From a checkpoint of a small mixture-of-experts model trained on Wikipedia.
Size: width 128, vocabulary 8192.
Experts: 256 experts in each of 12 layers, 32 GeGLU neurons an expert, 8 picks a token, a softmax router.
Training: a variant of Muon for the experts, 412M tokens.
Below are experts of layer 3 (counted from 0) of a mixture-of-experts language model. Rows are named router (the router's row for the expert), gate (a neuron's input weights, with its number), up (a neuron's input weights, with its number), down (a neuron's output weights, with its number) and show model dimensions 0-127. Each number is 200 + 30 x the weight over its row's rms, rounded and kept within 0 to 999.
Before each expert's rows: a language model's description of what the expert responds to. This comes from a sample of Wikipedia text that the model never trained on.

# expert 19
It responds to: Capitalized first words of institution, competition or award names, such as High School, First League, National Collegiate, Form-ula One.
router,227,236,218,203,140,178,178,196,192,245,177,184,192,221,188,218,244,220,234,207,226,201,180,213,239,143,233,225,190,218,208,207,198,190,203,234,155,179,189,184,154,223,184,196,180,209,219,206,144,174,197,241,223,151,158,219,200,158,160,153,221,243,212,206,147,215,171,213,144,204,176,169,221,217,212,221,139,156,165,206,215,225,162,178,203,248,220,243,209,151,203,179,245,163,156,261,174,207,221,191,150,183,180,230,232,178,235,175,174,204,138,193,172,264,198,175,257,223,142,198,162,196,215,202,199,179,221,164
gate0,195,193,196,187,145,259,212,202,213,200,243,164,224,213,149,217,264,213,212,155,201,173,204,173,228,143,175,238,212,169,204,189,162,177,231,167,187,224,184,173,240,172,221,202,256,202,211,184,194,186,177,125,228,166,192,211,191,237,192,209,205,187,205,196,229,156,174,236,167,200,195,227,184,213,131,214,193,177,181,156,209,172,260,285,229,198,186,115,191,154,217,248,207,216,188,213,174,208,166,167,222,173,181,212,192,183,169,201,141,146,161,191,203,219,232,170,223,158,214,167,223,185,234,185,189,184,223,178
up0,196,154,165,186,134,187,205,191,145,199,178,195,217,185,237,218,177,202,187,166,189,226,144,225,219,210,212,171,183,175,218,202,177,179,224,202,221,207,175,248,201,182,186,246,198,203,200,198,239,203,187,231,175,195,200,196,165,158,176,165,199,176,197,216,159,191,272,211,151,241,240,164,211,170,264,234,260,212,221,121,184,178,170,205,169,261,232,154,175,193,234,166,213,194,252,222,172,199,210,176,239,206,206,211,245,237,221,202,154,208,150,206,199,254,279,180,220,197,186,181,164,151,185,159,208,189,224,185
down0,228,218,235,188,158,224,211,230,237,238,163,201,206,177,230,193,244,181,194,184,158,168,215,178,204,183,195,200,196,217,194,171,190,213,190,231,195,222,206,194,126,158,215,253,178,147,145,202,243,175,191,193,190,228,195,188,162,146,222,204,178,205,137,205,181,180,191,177,136,132,184,230,267,182,202,192,147,203,257,193,221,207,258,216,212,244,215,246,189,174,211,185,180,201,226,238,223,173,226,147,136,157,236,244,230,216,241,168,191,192,137,219,196,241,169,189,185,196,225,204,248,186,172,217,208,181,189,186

# expert 16
It responds to: Word-internal pieces like st, th, ch completing words such as whilst, Busch, northwest, plus capitalized direction and place words like North, South, West, Fort.
router,182,239,198,211,176,130,163,191,212,223,201,171,204,190,230,236,262,248,184,221,179,237,193,171,224,166,218,207,266,178,165,186,234,210,217,132,149,200,191,242,201,212,152,180,180,181,208,224,152,195,184,207,216,203,177,211,217,195,190,218,175,233,217,186,136,197,215,187,184,174,165,209,161,157,167,218,188,187,168,248,194,241,147,181,208,269,167,179,239,154,181,176,248,212,137,210,169,156,197,203,210,249,225,166,220,217,166,210,202,243,152,241,163,229,160,204,155,196,170,202,207,193,213,181,163,241,211,196
gate0,167,163,166,180,212,227,188,181,214,226,217,168,287,180,172,235,187,200,225,198,162,219,196,242,219,225,197,169,234,216,193,207,138,182,259,176,190,150,208,213,215,171,199,208,255,203,187,197,158,169,188,213,238,134,210,171,214,208,210,235,193,177,202,218,163,218,146,193,210,241,233,302,224,217,218,216,193,209,219,136,241,195,208,187,169,219,228,155,167,207,200,186,197,221,150,222,194,176,210,166,164,199,176,180,177,153,257,204,178,205,221,203,168,184,241,197,181,207,253,192,200,166,209,218,268,185,159,155
up0,210,211,236,210,229,162,183,220,188,195,202,168,295,225,152,201,261,204,144,213,188,216,202,179,205,244,257,186,189,150,209,202,150,198,162,155,185,194,204,192,182,221,216,213,274,204,177,155,189,150,200,226,164,217,207,189,165,195,166,202,167,152,191,172,160,245,262,208,245,212,234,202,188,195,172,168,192,169,271,253,247,219,162,196,171,179,193,166,151,162,187,209,203,167,184,149,210,186,148,204,222,228,225,188,204,216,212,203,221,232,184,220,209,197,213,201,209,181,216,252,201,183,186,138,194,193,228,240
down0,186,215,123,210,197,201,218,220,236,245,203,265,180,200,238,171,228,245,221,221,149,215,185,232,211,213,222,195,229,212,134,242,160,170,194,157,188,166,183,236,158,202,165,235,195,185,184,194,162,180,174,234,193,220,186,188,158,235,195,235,159,129,180,201,233,213,240,202,151,182,180,233,183,243,213,259,172,218,254,188,223,185,185,172,209,230,219,145,187,193,182,170,200,213,191,195,165,195,183,183,205,174,190,129,216,177,150,159,211,219,184,243,189,196,148,180,218,154,176,241,269,211,198,213,188,210,233,198

# expert 49
It responds to: Final pieces completing proper names after a first letter or part, such as E-ton, U-K, Jeann-ie, Red S-ox, Jon-athan.
router,237,201,147,179,165,245,183,203,183,167,206,198,177,191,212,166,148,208,250,156,181,226,191,187,203,140,206,231,187,214,182,164,181,177,184,201,251,200,176,184,199,243,201,162,162,224,227,202,171,209,146,198,171,146,208,185,162,145,189,205,192,227,174,195,186,249,193,200,234,123,191,173,212,233,211,211,197,189,230,193,242,268,254,215,234,225,212,282,230,160,152,184,188,172,190,227,149,165,262,225,216,164,171,209,231,238,221,205,228,218,197,220,228,230,240,202,224,179,212,176,155,184,175,246,183,182,195,198
gate0,204,154,154,184,204,226,222,177,212,194,186,171,157,170,179,206,155,238,240,192,242,229,239,171,172,187,173,213,230,191,213,235,160,214,177,206,230,179,217,230,201,208,246,232,170,203,192,224,171,168,171,228,223,223,212,189,162,225,196,189,228,216,231,156,216,251,215,240,207,222,174,211,195,232,254,191,229,172,247,215,266,234,194,181,200,200,199,179,173,195,212,218,184,241,220,186,250,215,182,251,221,202,192,162,168,166,210,190,76,259,196,167,194,218,233,183,288,251,202,164,216,215,197,191,228,174,212,211
up0,196,235,129,210,214,203,195,197,227,186,194,156,167,194,189,172,229,260,185,161,223,225,253,229,161,245,154,229,158,184,200,143,240,214,189,209,173,177,182,155,151,157,168,146,200,196,184,185,239,220,199,219,236,199,206,195,233,221,169,210,193,167,220,244,195,235,252,236,184,168,118,237,190,231,213,213,196,236,198,171,166,195,232,191,217,191,200,189,205,206,145,225,184,202,221,182,163,238,175,228,182,198,177,231,253,141,237,168,189,199,200,220,167,210,185,272,185,205,236,148,201,171,216,227,153,196,177,223
down0,202,244,226,189,194,190,161,147,178,155,169,207,215,238,184,222,216,193,170,213,164,212,202,231,157,225,217,217,199,212,168,200,185,199,175,214,180,180,197,192,207,192,222,257,198,209,197,199,179,201,160,197,198,154,177,188,317,222,238,208,200,200,225,207,196,185,216,172,179,226,177,230,213,237,197,256,192,253,163,179,159,185,160,207,242,228,214,211,144,216,137,178,233,219,212,240,187,160,178,212,193,228,217,159,196,189,190,200,142,266,185,236,161,188,247,266,218,169,226,235,165,218,226,262,223,213,218,144